config.yaml
n_layer: 12
d_model: 320
n_experts: 32
experts_per_token: 2
d_expert: 96
d_shared_expert: 0
activation: "swiglu"
moe_layers: [0, 1, 2, 3, 4, 5, 6, 7, 8, 9, 10, 11]
router_score: "sigmoid"
normalize_top_k: true
routed_scale: 1.5
balance_loss: 0.00119
balance_bias: true
init_std_router: 0.0365
lr_router: 0.00148
n_head: 10
n_kv_head: 2
head_dim: 32
vocab_size: 8192
norm: "rmsnorm"
norm_place: "pre"
norm_eps: 1e-06
positions: "rope"
rope_base: 10000.0
rope_fraction: 1.0
qk_norm: true
attn_scale: 0.177
tie_embeddings: false
parallel_block: false
init: "normal"
init_std_qkv: 0.0302
init_std_o: 0.0375
init_std_up: 0.0432
init_std_down: 0.0432
optimizer: "soap_variant"
lr: 0.00869
weight_decay: 0.0
lr_head: 0.00217
grad_clip: 2.0
warmup_steps: 50
schedule: "wsd"
decay_fraction: 1.0
decay_shape: "linear"
final_lr_fraction: 0.0
batch_tokens: 65536
seq_len: 512
doc_mask: true
train_tokens: 484600000
steps: 7395
dataset: "wikipedia_en"
Below are experts of layer 2 (counted from 0) of a mixture-of-experts language model. Rows are named router (the router's row for the expert), gate (a neuron's input weights, with its number), up (a neuron's input weights, with its number) and show model dimensions 160-319. Each number is 128 + 24 x the weight over its row's rms, rounded and kept within 0 to 255. Numbers have three digits each.
After each expert's rows: a language model's description of what the expert responds to. This comes from a sample of Wikipedia text that the model never trained on.

# expert 26
router:127124117075125080111117146125130115146131146118111135107113145098110128154135123106138157098083129139101078087138127132130149156126135168137137115150116092084117124114103118116091142126136100119111167110163133125099101114135095109142154083131137149147169177105106126168117085117164138128135116141099097119079134126116108089166091130138131136147121143152125131143156123148157122153137055164112148108140130124150167125141094089146107126128159163129081160121102114125134128119092147
gate0:126158143125131142127164153109123132132122105104140178160137086138160123112162114120115143130156117107111075137125135112160081110138131164109123174133099101135095129132132110099105116106058141170126099144129098141170108141081167150129140141109098151104121145131133133150130144105137145081155134125116131130121120190129150154153166116110157161117152092126174143111182114106119125152143149112111146139096147123129138143136121137133125153115147116119144164129152113141158129162145104
up0:163133120151119110120158118126137164088142138153126155139090105123103176104133111135126172118121081091123128148110137095107133120136119113120136142146155203117130085129124171154123109109095137115158125161105113114146110102102158145132114104149131121125136172156130086085179111171117087164127121130145093119120127160154118127125139116129109143124123109084128123111109127138113083102118133124118143098095163162127172156141149168159138122092116102094135118153117125088120142163092171
gate1:168118170111139076137128159124101123123136132119119153123124125119132143102092173077165128147107128131086113156139118094153133111180110147075123117126099142134128104119174109139103102122137133144098170099118115151115112139144072102151119146150136150136139172144162136113116130131179103156134102135155161132140142122155146177138124145139128115109145123156161129140173148111150136151136108131122123132134104096132146122103146151107124091138077129110125092131160080124154093085114137
up1:140127116095126144129143115061123132143132139126109123111123164144116128181118112114160126133113107126139170145140160109153152129131085120127134120153096125160110119103120068146116136097119135151154120127119111126126122119139083092127074120160139107141153147117163117146161131101110129129133141100154084142143136124168118175110122100124172088114126130153143080120086126107154158128137143141177123073120148175155162106148135195113130102089092132125089113097172103084102095134108144
It responds to: Table cell pipes

# expert 11
router:141100109113110115082123093114123112124169154111120189118116142130115114171148128113127194128078096109184099106165145148118128156132169162126139109165116118141161122150142089150078115144147118152154166154126112152102078134126110143142143098135157099154161117147122160102156119095120164151150145119139098123122139171115110142174114123134148144139171122080150120110153131155140100138146084168159074111094134114120124161174108106168116116107154148183146103127139114141138157123119179
gate0:131113138113130136144134127159164094104150146154118145109102102161107144115186096106129169105100136142137117120149160098147103104075082097143140137134129105129129138141101135111117070168111120149150114144138074142116111107145144143110098155119150120128137093119142157095083066123157130119153140150153170159165120116115164154144119198121111116153104102095117117125094148140155150123113125075125130109115104094104144081144151147076091109131102085103120100125158048119131125164096157
up0:104145107174145121086094103142110147132112086080156117114140145134126134165090127144128111138147118116154156146088127164086142156165135137117117125094147143111132136107138133130122181093133124080094109127111139111150143148111123128172128135136155148130120168123137107158181167130095136147116105130088062104083137146142110122110156052135096122120108142117130116121141111078118128139123134177099117127150122143144150168126100111148137153131151148120157103137103168132137137098135140
gate1:140106131109109118098113112116157147120114113123142180116121152091123151110195096164106169167121125147078128137121136120121100102158097148163142101141131174120119138130142118096125152161124156159142134057121148152162124129089104130136164113099083116152108081137129128179142123132181162094105158108132154145131152121136120163120156092133146129114098142141141123139135152145143118135135138103145147112141134106130072092124142108117117127141112145134140134139104150112080139136084168
up1:152116152142093103106163115099141128132099161093148164080096167099134088137116088129111154163137117150127097158145121113150103124142111140165113109158124128118139122096129133131131180168130127138146137097124156157117159145109097141117136106132106111147101089116148162135146146115139154101103126106115120182115123096142092143089171071155152128129141176156115098134121130128143088132149144097147145120120079095105128126132131085128135121150122145161122159093137116128099079120124179
It responds to: Line breaks, copulas

# expert 17
router:114122128148131057093143128126109149155152131079146140124100149130157129157158134109164195099120143099154120125107156147098182114136147118114118091141096113166166139120170111106114114102165115088122163152121136144157141109133115134133134086137143125146118106135133142141093143140125123112128127157146139156086144158140157137185063131152131116133150123137127154085171128135162113170116100142146116057111116102132121113136137109150188137094165110110095090114129123104175100119127152
gate0:165114134084154144092116121108122129104174136173135126165201138207126127119154097124102146161145124123129135111121140133133095091145114126130095115083111149154115134117148095133130087140143138141139152146139135127078160127130111135140135126108111079112130134099144128152078118153112115149128201101168126114124145129141140111145151134132108176142127149106119149152132111085130128100130128143168110095131165080125128117144143143122145098134115106140106122099134126112105169144124079
up0:132149103153122126158132127169174139142099116108136101123066114053139132125160169141152091124161169143108129118122139101117149133135138114110133133126130155090126141155087166133111186140148111100089166125120154122168111149146131127115128150120114134151122113123124140097150120097164118071113113181091113147112122092120150110091134147101154124111119140164126143138149132175164168128115129093106121143111101135126147167130101103112133129162150105131148157174124167121141104140118137
gate1:155136154085157136125114103104155123136106122113163120098106137115102090132171135142129107094110117148128125119157148152136141130123134130149174123119153110127112148125114115138160121160136095114109141092128121091170138146118144127170113137132130135160155151180064101142131124170141138101156175119116170109146101140141141101144108090109143152160081148143138148157128136145127107153139106123129155147090105111129138126102099145093191129128122106155146112119123154147133143106099115
up1:141130143110153125131134113118151160142101124126110144122120133116149097156165118122128129105084115140114166112115103142137133112141162113157174138125126113116108131147087106132145129094078105112151120114107154100170118130115137124157117136127135147146147142157115138089117113111123136139182148123147134071146103148122166127170104069095103116175112146130117135167107091161085098129142114107139142138110119193115176116100110187114143162127110137178139127122123095162164128111081105
It responds to: Field label colons

# expert 6
router:142098066129147112110161120095099088164127128098177133120120151114114159158140174118142119082120159120105116122119125156101133111126158141126108116124091102141138137156138086168156118144139101120130154111146118123082154133113121117132183099123157124161145156097108150123104112112133145084125097115104166120129110156063125092134087143165130119130194095154112098085173128130167122121077117139127127118119088120110165114134065113122152114150144118141111129114106133090132130112100124
gate0:144130113155132140144135117096117105107137110147117114168121118139078117084138066173121139172116142141116096127149135154147110094111135153137097121168150111137134144118147089131085126145091133161110122131137142162151163128127092128147119154149156112125137130066132101140090109121079168143157124120146090094150132146148109127179128113140148103131121134118091170140146103144158145103140081158137117100148133162123122112134084087118124128103111124074110147167077174119086114133135141
up0:123126139107104150081153098137160141121119108149131064092127099154131091148148127144162118134119122122135101144091157126139141114133120174151103087114148117108118117128106086117092086137123146087137151081154134142120103095148126156092131128157129128145164134086138145138139120156115159133117093146130115142166140137127142127143130140129142159141097096129169174114146082138084130124137055157119113132134139096126154144150167154157133132139109125111154120177136156115129151136163088
gate1:117130123118099143087129092134162134099124094113130145133150106115135134130149130126131113155142109128134134081115113123119114124111104144124124164135110146124123121152106166103134121153124117113142154161154128151094134094151150139097088130120142128153115108115143140125123164161123132148142136119173093152129142122113154092184095080174082125134119157140116124151110106155129168068090156116141138113155136154080157139124135138156093092166106089134103087130146090103147142156167156
up1:137135107163118165124115143114136151131122125125124135163116145140084142102149134092144155163131121141095126133119101108119154171113166139129141094121114146119142121130075148103112189136139137098183111130141108118103114139153170123122127166164152138108149097130115153134120095151121114142071125088129177130114107159160157143146188149148156100181099157136107126201135128094121171116155153181129119088160095103171151094122132100113128084081093128124129110099168082127139133111096148
It responds to: Mid-word pieces in foreign names

# expert 29
router:096120087104112107114132096112119106131123103086160128122109113136133151164175100130118143105093141116143115128121150146085149116120154114125117092098117081142157108140137104143139102104106100143122131136150120137129132109138105125198213128168112102144145130081174147126111144123131119145135100124169133121088143133126121125143106163112141157142147185089135175122147141150147097143086099142125070095133127144139138105132143130158111167065170153113134119135118116118144162119100121
gate0:139144127122098114157131146129123137162128112083108123141143091140109166151155149100139142122090122166100140136138105145104132120108093131098141099127148091152112102141100106115116113131163138115109147159139100135130126115157123091128105113158137161150150113155083154137111150106173146150145146091087132134151145142172124116128135080102117160116092152103172110144121143144109066135129139131134089138107142148099140133118131153141125101130149113118117098109141093119105117108123142
up0:136106107089134163087099098170139185126093156141120133112143151133151166140125135077116114076130143115140119150099139113121121118132152105120121115150134123102124184130133135139151137128100086130123085119091140119134122135147124101101144116091159070124070103169059119161124116133108128135108101145135164111115075111075160142111151130125104172111149145120149087096144102098102107166117115130100124124136116139081182111131110133130142135173092098157132092148142132127138094165115116
gate1:100137157119137081101123071126175149144085171125114160179127081108107164116146143104126144059105131127151102122129138163140119111161135130099109110114119086105143126089153118131151098120110146168114169150158132138148143097111127142102165150112133137152126094114136102148120095127103112166115168142168106138131124102137129110139164147162110123160145129156159181107130115189075130139123143149146134122102125158126136135109137120113090145114162132148111086147142108167144071107191119
up1:137082079137118131129145119138118179131149141145135117088090133131117095116145160104120095129105090113110132133119137133106133103153147166090121142105132154096148098141135133105150095095161102154117115150100117130132126104136128176158094181139100155192115145085125090084136139150101138143150166126128114099107183120114110143141112192115155103123093106137101108102116160130151093115139126154131108160117154113089167135125107127200150110114127094110098123077171139085108098139137127
It responds to: Initial capital letters

# expert 14
router:115107225112112118155129117137114117128155132130115076134165128116132188023121113142112123105137116126117152114145104156130125144121076113110128131103126135141137125139117144047179151143131130100126151119088122137135129124098113121079147116120121129141151129131100151138126135120126042160102122136121135107140121123151125129069182130126118137127150113099120151136098101129123119130198148142143137135151139092097117113111118122133132124138062138121135127127121140125126138130122013
gate0:143126140114191130142072128063157124131141143111100111106083144149141117084125129119122160179087119153157073111108088115118090131159115103087138126132127144142115126145111125159154139081148114128131116132137120124112089135146140140110186141147126144132159166094121172138101120129141141173108118191168144144100154112081151146130092119094120132096142125105081100152139133091132130114143120112154139144117155123106111132115117126181132153137105133137101144141123149151115109114143110
up0:108130127135127152138139128116115122126124109135138126126103158166096131152162155099136153136132100149152104123174119110120128141118119113123145106146109147119137100172138136137120110081156132131127122158126102111132101156108091169119162129150113121105153170086122110118121113128124105104093125173130118117093106172168153125120132119118125148088139068101136136110124139155157137178173071091139108183138130139125120122144128148147113137207080132105166114114159098149135100157158149
gate1:133121145143133129169122117146141068129138134086154117085140141139103131100128157146117106072109125116146128122098128144128132170154156121121124110102123158151143156108114147125170121146116121148120163094151119104151105142106156125126092117166127171123106080179108090142139154147128121137136121146140117119106132101086072120126130079117123179126152126108146135090136176145130117165085093137118135128131127122117152117112149138123108104123110109138141133147113129118054093117189168
up1:119124105131112154134107144106131174095140132091139117149148109103107125094143111123142134125144131107118134085150155121111134112108044059127115118155164144145142154108129097101108140110129138102116168126114147114164096154142128134129123126143178099154117112131131135162129106102132132155117133088139139126125174160141180127163139133131073162105128164138170122155128131124156150141105105146141123078161118124145131120148065138136122138145138083123189143161124135143157125123128089
It responds to: Spaces before numbers

# expert 20
router:145129151067128113110143089119143101135118127127087145133131160141151199153142152135136139114140090104100086117114127162091110106123132112167122115093118098107158121134106119135100129132139133171139149106165158085136073082088097111154119118133155136120141139100136160142135094122092140146160131140148119122069159178129119144168091111098113121134090135140124129109126122171160149144150085168124108077131117116123138125117122078141089154124148144135142085137082082098132106125076132
gate0:135151104134184167143107108151116085147123098180122134101121134148126128130129095160094139117112147149118136092103130118126129125115150142123089113113087142134140092098123112131132123124123102122124131135152152100139114142133148164175128118112148133096127130133138145139081155098129089122133130114142142106104133135152135120131112149132138117094056116098126105152117092166098156174113061170116135125138143133152114112167137112094139148103142150122155145112127106148112140109119163
up0:117087132114105079118120115080160115138144151129138131162112117115115128121166155135117092129135103107149105151158143137117111113137113118100125177141186117148127136169146116125140123110118084194106113073106104130132121154132083106123123127148139166130093106157103089126123134168103166143101095108133099166153106141104120126116150113113139155122161120178126153111129136117140108090137161088102111131143108085105103146086110139109139157123095111144106159117133121186141116126080125
gate1:146126136165148115131104094142123144133152173146100143131129119114119165146159137110081096119114132127140104128142137112130110137140096131090149137136146136111186148144130099127121112121104120134125124160115117123129103101153128084082115143087128078135168142081113078106120122139122121139156114103117127135162171160138127158117134120151105117083107158124102145117141138164147144140159080128155121123151100126176136149148117082128148143122109136126116154119140153078139147109096126
up1:182138134129140122122116136144174133137162175072107100138111132122118171153125098114112149128124113140145111150135117098143076134130120119113143133132148134131161124139143098135135110132089120124098089176150117127143109095110106111093086113098100062104151138134112107118125118135121116154142097133135139127158161131145132143120119073152117162111110172124096127101107139179152110142145122116134127098148106109184127128168126095089121131157136129106134155095153165091130141123100121
It responds to: Articles and conjunctions

# expert 7
router:123122115111129090088157097139101112151156099102145155106097140109172160148172085140140160096114101117144124119118134166124144157090163128126127085126112106155150119133134141147136081130165097123162166138153135116134100097113105128161143109154115107173156138118134166125116129142122157080167113145136107144084145174098136118162093148152122158130149134123101121133157149150178119159093109121095090093122122128187151085130118105159116159135164149145113104101095126120136134126091145
gate0:144098121170126090142174128080129149168092137128121131112108100170135108133146143142125133136095115104107155151138146128131143185110138135141168119124077100125168161140162113112094159154135116127131132133145135078119170097107108102131069138133134100143140128129147142139125090124124115131111130124096131138110140170110125141150126125117106151142146107121096099126132084124099131143145101125107125120142104104127126092111121129129133151070153136122117134124161129086099088128123153
up0:124099126113099104142157131104137148126105123086065125112133075132140117114161106152093095129098116100082112131139157143093103102107128129145092134143140109151109169155164119131133118159117100124109148134154130113145150108121084115117158130132143143143131093137126121137114146126134124107152121134119090153115098113044156118094179131112116102136124134193139102126075122136136098141141126104098161117165151116076144118121166166117140166113114132121114093073138105163099117103114116
gate1:158119128126157107143176109113146118114153154142131147131136196126156114146116106105110140118143097161148124153083088113158115165139115136147126115113079131131134104091089124103112156134112122128111142130134131160106131112108132128127121115082098100180120143177111121148113052143157144102121099132113121160081122153131145123140122118124196167128136116178132209114147142106112140136157128131141133141127106137135103114141129200130079132107130136136107100161122141141112107164143178
up1:120131127132114144156088142188129153153124114124159142112150096141109160139140160119126092178168160116122138137129116109136144175116081087161149134114120121158088120137096126135168096133107101112151168143193137103133096148137128153159111141153114095074159124097105143104131144132112115161139089108112101122138097161095140132127100094130123156131133130130129133139142183111142144143160083162124117151107130146094168165111138124129127143095087148146135173128093123175112102109140135
It responds to: Digits and date words

# expert 2
router:149106106104145089098128112103120100129149111108100159117131142123130160157152120123142120125140108112130100121114093147119119111104140102146111114145084122160164117140130125159168103086104140145123124137134148096111116084138116135143143136136182077147124114120143149165110129172134141064137155137120132136143123144099140097123124170134114134127149144142129099145137157119132124107086070157089098117136092141160156113133090106140137150110140146132103095132097120099121111149157156
gate0:131116124124116074101154100127193140147138140073077117131100101100143089076093125206116132164168168118164080141118127079111114111100071104160149146138137154111113148073142133120140120147139111144135121133086088133124125169084109156114149125123133161134106129119143153094140098108143096112124120155113135162132122112149118124113119142144117157050081135135144132088174156134149073095118098131133110097171148122113088127127158085152144136099106159154140142120111120116164111161140117
up0:120108159124108124130168146127112105136102166120140187095176127092112182158149148130162167155081117100149111127111076127119113099145161128125102150132097080140162131107138128127153134078091157113120153121104163145157118102160140132146111136106124121166114109129122149172132126148102132114090091123150116118133145130124132098149126120175171125132165108083161150126108144151133151094116105126164162200095115137181165144112096133098158109133138114096143076150159133134118122134128087
gate1:109126157147188155113137136110139128148103125116127102167123164155168077147120140119143129144169158117147088123125083110112153145135126106182157122160143130120088130131109090099117142133117152116133132118157110084151126162086151182168148095122128107146114115123112118154128147115082173160157105094123159113096074142128130170133133165141114136137138160126121101118135110121081087144130127124119105108116178117138140134142126121111141081143111161132112138122076116146146109165164135
up1:141141142115106124156126074143100093186126123123153113149133113074107125127108120119141122118109115117094143103137152152092103119158150133092124093154139125149150098140155148116131160150101138132113097146121086108123070089102132113113108155152110130091118117164148160140074126139163124097120148145118095129119152124147108120141118106136127164128139120146138139165133139120115195134121102101112149125124131130119134162117167160182102155146147140131132111110127132118120124145160106
It responds to: Sentence-ending punctuation

# expert 0
router:086141099095157118100126081133101101133185106074113146098080110126125112153137137141156151133121100099115118148096150126106120139147129106114124082121155125131124110094170141184124111088122127116170164109166124093106098082144094073151184117116143134174148105116147131125126132111119143128144128128115131120118140136133133108136110151119121123112118101146099105154145162132117120126117129107064084139117094100160116095120140129131120154140145127131110141118093143166129110147126147
gate0:160132111091144120075153139118131110152111126125137146133133107132123129135150160142138147117156109147164149093158156124094116120170169186156158131171144136144122121133109114147151109138122123102085135122121141092100130149126131119103080148124145137187116176118146136130117123085098126081156146123121090096130151168162112121134119105175101107135121124152116094153089120110118089103112125142156120130153167114123106160087139114103137094121124129116118102106090160163164108152123143
up0:114123187158108101172147159131095114130135154124100136134139157103096165143137116085145118130119149100147100131172126117134129158076083121105099098144154103139113113129168121139165124107144113123145126126153120156158137110153097092149156105078106141069106096069171126138106138119158125148106141137145135141154091125139122142135142147099126146134131142108135136136170150149139146185119145143107128136116105114150177111129067143118125164157133154143131117129144123123130120125117162
gate1:134123147141161095147135155094148124127161077122148099112179161091122130127145118179160074089173153118128085151147145147157156150138171125183118176111127140141156131113152110130129118118081123098147101090142133122074151120115117094139102117158151154111092146128123133115127135117084127136092130110108184118095135138128114111109142154103155089173111114107127085148132097145164110121152111141125112146119134083122074147148118099140132123129154123131111086104156133116136149129123144
up1:112142133114107156114113112144087125131113159121112163133090089158107120135102136086068203157080130148118179098124105106096098117148098134070129104166125134118107123145118122134126137142171119136134153178142101140177126130140139131129141147099090102149130121157110127119109102124160149127188127107136090132146117142114130145136120092161095139108163160150133173103134154112127144149089140124134123126123104140125162123112139138117129135119093132126146180160105112157111098145117119
It responds to: List and heading markup

# expert 10
router:130105117105121103087155094130092114121152079101162154065093152092124149152171114126157127126134125107136103141148166140151175138152167120108109083170096113136153084104097128167118109124140126167140152161150163144087145078120117116132151096096141160158145163109120146144104123108136125127162163180110094180098119127071158148164111140162123145088145136108084105125133115121150134151122144146125150120098139124135170161139133098130095149146141139174157126109131122116124115124105121
gate0:144161103084121104144138142104097136146135148087155141142167113124145090134117143116096117117162115097124129124146083118127113130130135127128160122107149116141133106113130157131130171157130139103115185090109122127145142104158144139115131200096127112118147106133094156145100096153152138131106154084094164129169107086141122124162102123117097143125085142111163158109135109133156139100143136144084144128105093130151102187159120127161128133130132146148119139102149126171107091099157178
up0:162110099158151119139093147123115092132115119129128102147148096093092127147105092175159122140137106112076139120104127077160127161124125098122134147137128122111121085146144160142116140157129125103108131151148157110164139122104093136166141150084188100149165118119074123174130126148161117094121098141151167158136112129129126116115128121087128126119149140160111125094158135149132118123091098108079147093105155095160152140150141170106154146173138132133078140124136139139072103094157113
gate1:117153139083165150127111149172089153121131126139147099167124132096137108134137103103126171118127112150106110094123162144164111127169097110129101136147164144125150119107154112163116132139155129163123128153183150112123178104100097103122113134128158178152108125092133113113124130104119138165152133126143114126110133138080142109134107134126108152134146087132116108091132117154127149102106154107140111082148064139129114119121165108097134152138084091124199115126119126154129161108117130
up1:156159098095151096125069120139085158133136122138160114095117091105148086108151130102154117123139139158105112098083144100112135139120117132105133120187112130148149130139092145116123137157125136133101116108129120102136160077161129120134106136078162124121088135132149116141101117164123104157137133063106122104095162106109145131097082108159118153121142105126128093124119139159106188073117137110118119070116112095127129116101149115105141131104146116133152162125080115150106105141142142
It responds to: Verb suffixes, name pieces

# expert 1
router:136094103109103096102111084097124084137153121121120127152114144158149196160127117144158141107149117119108103133097129157127127144129173125125156106126092125130131099130162107174154122109145115170132125160148161159144123110115109133172159108122144137162135116113144159100096108130123190078173160131158139134131180125116170124142104149122105160105145153147133146094165184148144109157162126134128095117117114146187114109147110084169122164161144172108115111099108109125096150129092127
gate0:142148145143156114124125142127122114135100125097065127127155140164178092154109153143149127125104119133122115143120059157148119156092127110131121086106103139160104096133119086152103136145187108104123167126101161149127148141139149166116117134123119160082123104107145164136160123097121122128104108114132181114132126158137119132132115133138137109138140110152140108134102137093129160156128147143145102151155141101085170161161133125102119104125160158164121114097118152100102146156095154
up0:124135142135108150148145114186102111127171114086169124113145105111086125148145099118122159120149125143170143094163157124089143170165079150134113104071136110149159171135116134159150108103109156135133093148090103122141127134151100127110140120156094097163082146168125116106082140129114111139130121103190113170151153125099123145144115131120138154148113109093162101141168120126153131082107142125158148095167133168142104128089109143140133153151102114112185137095107120136142133109170139
gate1:110137139090130151143188132149107086147138134141178132161128135112059157120101173099170115124122163124153125130115091093098155124141145094116109122138131161090162147135148120103138115137094093132095124139110133101153113118160165141105100107089155092164150100125116119116166108115122150146160132130138152187120148060099124138131097106126123135145085133145147124082133086151123090098130141106120144078089155105148106149127131163151142122119125121139087200132094150120118152130146155
up1:140127133164148115147106137136073149117102128151113129127145176160124143144079120098143162119100140143133133157120141148140140125143088165114160131116120095142121135138103155124107111121146135084148137112120114173148122146184105180154181096147136111110144108127134139117120142108138114136095109142140155107101134157138114159122164170127125120157116128149117103134151138140115177145083146101160136152135121132106145108142136159142128094140104127135126076105114112127098105152115088
It responds to: Name-initial syllables

# expert 13
router:185104127109136108117128132131139115107122114094113134114093139123132171162151155123135175123154077126133122103097147174082140138112125121118112105142120124191137109126153114128152078113113130132172149135134131118125116111158082101174169110119113117173138125151141143144093119132118134121146090156138100110109106117095120146140128153158091158132167190135106087129132136122166101130106064133101103049109115116180169118130129114159099140115151152131094136114120115157159124126120155
gate0:156129074110154147132144130136091168114101160118100128137110104086113123131110150137091128147115119140167132113093116149139138169089147148077147099142089116138119077099120094151170110138169095106117121134148116177125109130114107119159176055087159144127164130126088135156166141138133135158192142143133129126135127131123138196119116137153119101175156093161139121152130117124110113146123161115138164108125142133097146137111122164143112125115113156152130165117128146142137141101133122
up0:111158096115108145122110146174074178095116144124087122133135091094136120133141162149064124149137154129166113133111113149143139173125169155104143113117109072143149106102130106147156164155137110122115131112119124151126112128097116136145198081112149139114199087148097113156168121144119142169170117126130107120118129143131140185126118134148120086183101114142144099138107108125115082122120167086143141128125119113138125131111116162151125100118129157127142149138160152149121131115117159
gate1:091095111118142136129136134120133120083068125164107143163136117119165149137144163117126144134128136146139102111109076134085128125166170128173169145118148121163135153113139134140134148102142147160124124152137128135138124125105146147175122128126102141132191092129133140170111124134122151099093103160102138146142144124127101158054144110100126145193120128139119100140139112150163119159113106130117114115121143125089105166137158090119130143124135162074081146136146158133092127103059120
up1:130160141136119131142138111116102134135171122125160134121147149102117143081153106149148137143124146133151128130115185108121118105106124105117127147137112141103174118131121123146142124092130150142107124157134095159128103102155133112078160088118132143108081132133123119133134131147166079137199137113155151122115124118158123136170147133116151109079129114125159169129132130113147143131130134132132116114127133170107093095147103156144112107104120091123149091129100136133125150153165119
It responds to: Dashes and math symbols

# expert 18
router:112094097113141122096132079146152086111144108153153135146127174113115164151155156131135137109116073131079090156102149136114137155138122109154091113143118137155190131134117125143126099132111076125148152150142127146129128098142133135160145140168107139150137145133145137147125127159108129136185162157116141136109137136119125115140111114131116105149144126131133148119150130136157122146093103147135135073115080124159142136159069078158109129144153159138119141153072088130178141133111144
gate0:100112137121140148124131113146141118121125204138134130148145122145127084132119162114143170110135157149135117116076095112106087147074138059108091156193136154120110123179138158155159103128159123145132135185096121136113124165160096126127119148117142186108124134081103082086111087147120108137122138148162119119149095119093149126158080092169125130081115136120108106182109128134151114177183112136169078134122130081126125138150136120121133147124124102148125147137134156148131150128133144
up0:108108105126114142116124110164128136125120173140113148151129132147131099105124170113147164112128169141127139135085083119128085145085145048110098148168125149110100116180144147176163127124158121137134146190092110129114139174145097134117107134129129178102112139096137080066100105141161113150136126136173128145125098133111163118147082081183119141084133122114110112173113142139159097166174129139161078124107140091116144143156129110139131151124128117156160141143088141143125138132139132
gate1:080150126135108109144150115113143142117143135155160110097121165107097144119131100126108143123158117123092143127094134145152153115090115145147137106121128160139136136133152116120100128116108158120115129172149072136141108109113142103171123136133160106164151137138177144155153114074108195093147110112106150196146115143164111180129156131099116184109124156140114113151130124101169141104166112145159132070120161140132122145172146174106106144137083137088129138131136179112103149114145174
up1:155122117161139148145113139104114099123102112105151158115097081131126107134131155110166126103112151081144135142145145105084112092152137088089155120136124127139090123166161130145120149140106130148102079112131177108102156163111132137053113132126096152128096083136113085109131137147166118129089174109126137158128103106116161082138105137108113120146163090155120142112156113107090088128093131092151142148143089143144103129109138115150144129124126123186086118113122110125138155092117104
It responds to: Opening parentheses and brackets

# expert 19
router:136089094086131075104126125129130119111155123103132142121141113132161166150162102103134135140104106139139101144063162155104160136143150101125166104165115136147135092134163101127108114124167131117149122123141102121097123088105107090130139123159107130159164085100144180176103140137122150122149174152140126135109149135129139118132106168116128137146118190123126122136137167168122122146116092133116114142131120128162153074150115081187097162110140121114116109099111097123146117163104121
gate0:164125129108130119070145131098108103147103121127133145125111097185079116131107112149127165120099099154076170151155147106096176136133141120123116144176096119143140146124134155115123133106095119091100096120141138129161101184144137178149108109177119124163122180141131115124120148089140119111119146127135132149080076115123146110132101125145112141160094138143132098157139136162095114140109143159117124142132130164106129160091112117169090104112104168119116138134103129116129152180131130
up0:097138076126147123092129107139098116086113141092082110114149116093160099139108079129166118158126092128128137114120116122107141123141142148145120108099099132079081110144112187113072073114137160117133131121121118154131167095105170159140161120092139124109114132134155128164113140138111164077149119129102130141129149124128118183114137131128100141135113144157112084145125094150109101099146094137120116146137150136110153159145121119127151150121150128165100184130088107132129140121128102
gate1:106138153149110090128100099132143122144156145126116168122117121121092133142158137134117178143077131122129146143102113125097077118179131097148142153116148140119142145101122146124141136103124126127071066155140144152166144126116106102132152104111156134170158104144134116107126145130118147138106132090150142171083122140154108149112152157134162124145164160131125161143142126114177158120161127151121124158154093106116156147123107149089065140065171135125120105108068105122121111124125120
up1:165143150180100125109112135127128130140103161131119150127140139149163125124147148127112157126109124124141143140115097154134134091134137117111105132135142128150123122116126121104179126145139165176121127114171104127110153095125156121145111119128106121192132096138159143155107169139173137106151166164173167120114118152162143118148178109111161124102126134126111123124197140128129156142123142163140107152090114102128104114100131173130097128093067166132124125137137106130102144121122071
It responds to: Descriptive content words

# expert 28
router:125081082107102107123127087100122123142156112120137117119122131113175158147133134102124156101131109127124098150122152163139105132136127068126157093103106114101149081118139126181134110132137118139165167128162124137131114107108096101173168118195121135142145126092130142146084064130131133128150147172101139117069129145151135122146132150091122169118176138153104143098147145171133131128087111140110086135134105120171093104109113110159112134119147145118134102089121110109099136143132114
gate0:108118119135069103122132107129118118146143114145114112139140148128167163097170114128124124104161127159119105127109115128151095161145154143060147102133113166090098099154121100162121108155104114127137122151136125121163114164115107107116104165182135107157153128116091133182135133112117122111174148137073108123092083144122129117105104138093183175141091149147128104115118159186127091127156098162148147121101159165135139072181131113130121147145142120155142133098126083119119144120142131
up0:131132123071088079144124144136109157101154127107139116113127137101166168118136125120144136124161114121131134121144118133163098127152106133092126127170126131104107083136107083121146115150118110154115138127112133102140116154106093116094134185153176121128130137118091113151100139123146144144154130140076135124123075118112113153110123136119176207109132169107124138155135156140123086135098123158117158143131150167147105091184121097143137175111127116159121134098143116112131130094092133
gate1:080174147172145133130113101147137159135139120115097135132123124129130117146116141103145147126079157091114129112119159141134142194136090126118151138137114142125115111127108100155115114117157175102135172137144064145074109163112148129139176117120122144117133122120120157160141120177155110153125167134109127112095103104182124133110127090134147107149085148174116129107103117169160108110101159150170127130071129096114113142113130112149144164123125128131130093104072101170119119156167164
up1:109120133106132127164070163114128166183136096106129149121134119121129117132151142118134093137129146145155132154129153162145130159101102125140170133113096137144090125129136075168160134113149121138098168164134144146085119149134138092119132156132114126125142121107140144129090166131170117141126153132141149152112112080154158120118131116122140095177088133159117144119133137138150118139117186125121113112054160125129096168125140082112181107113145123127086125096123098125171120158136118
It responds to: Lowercase word beginnings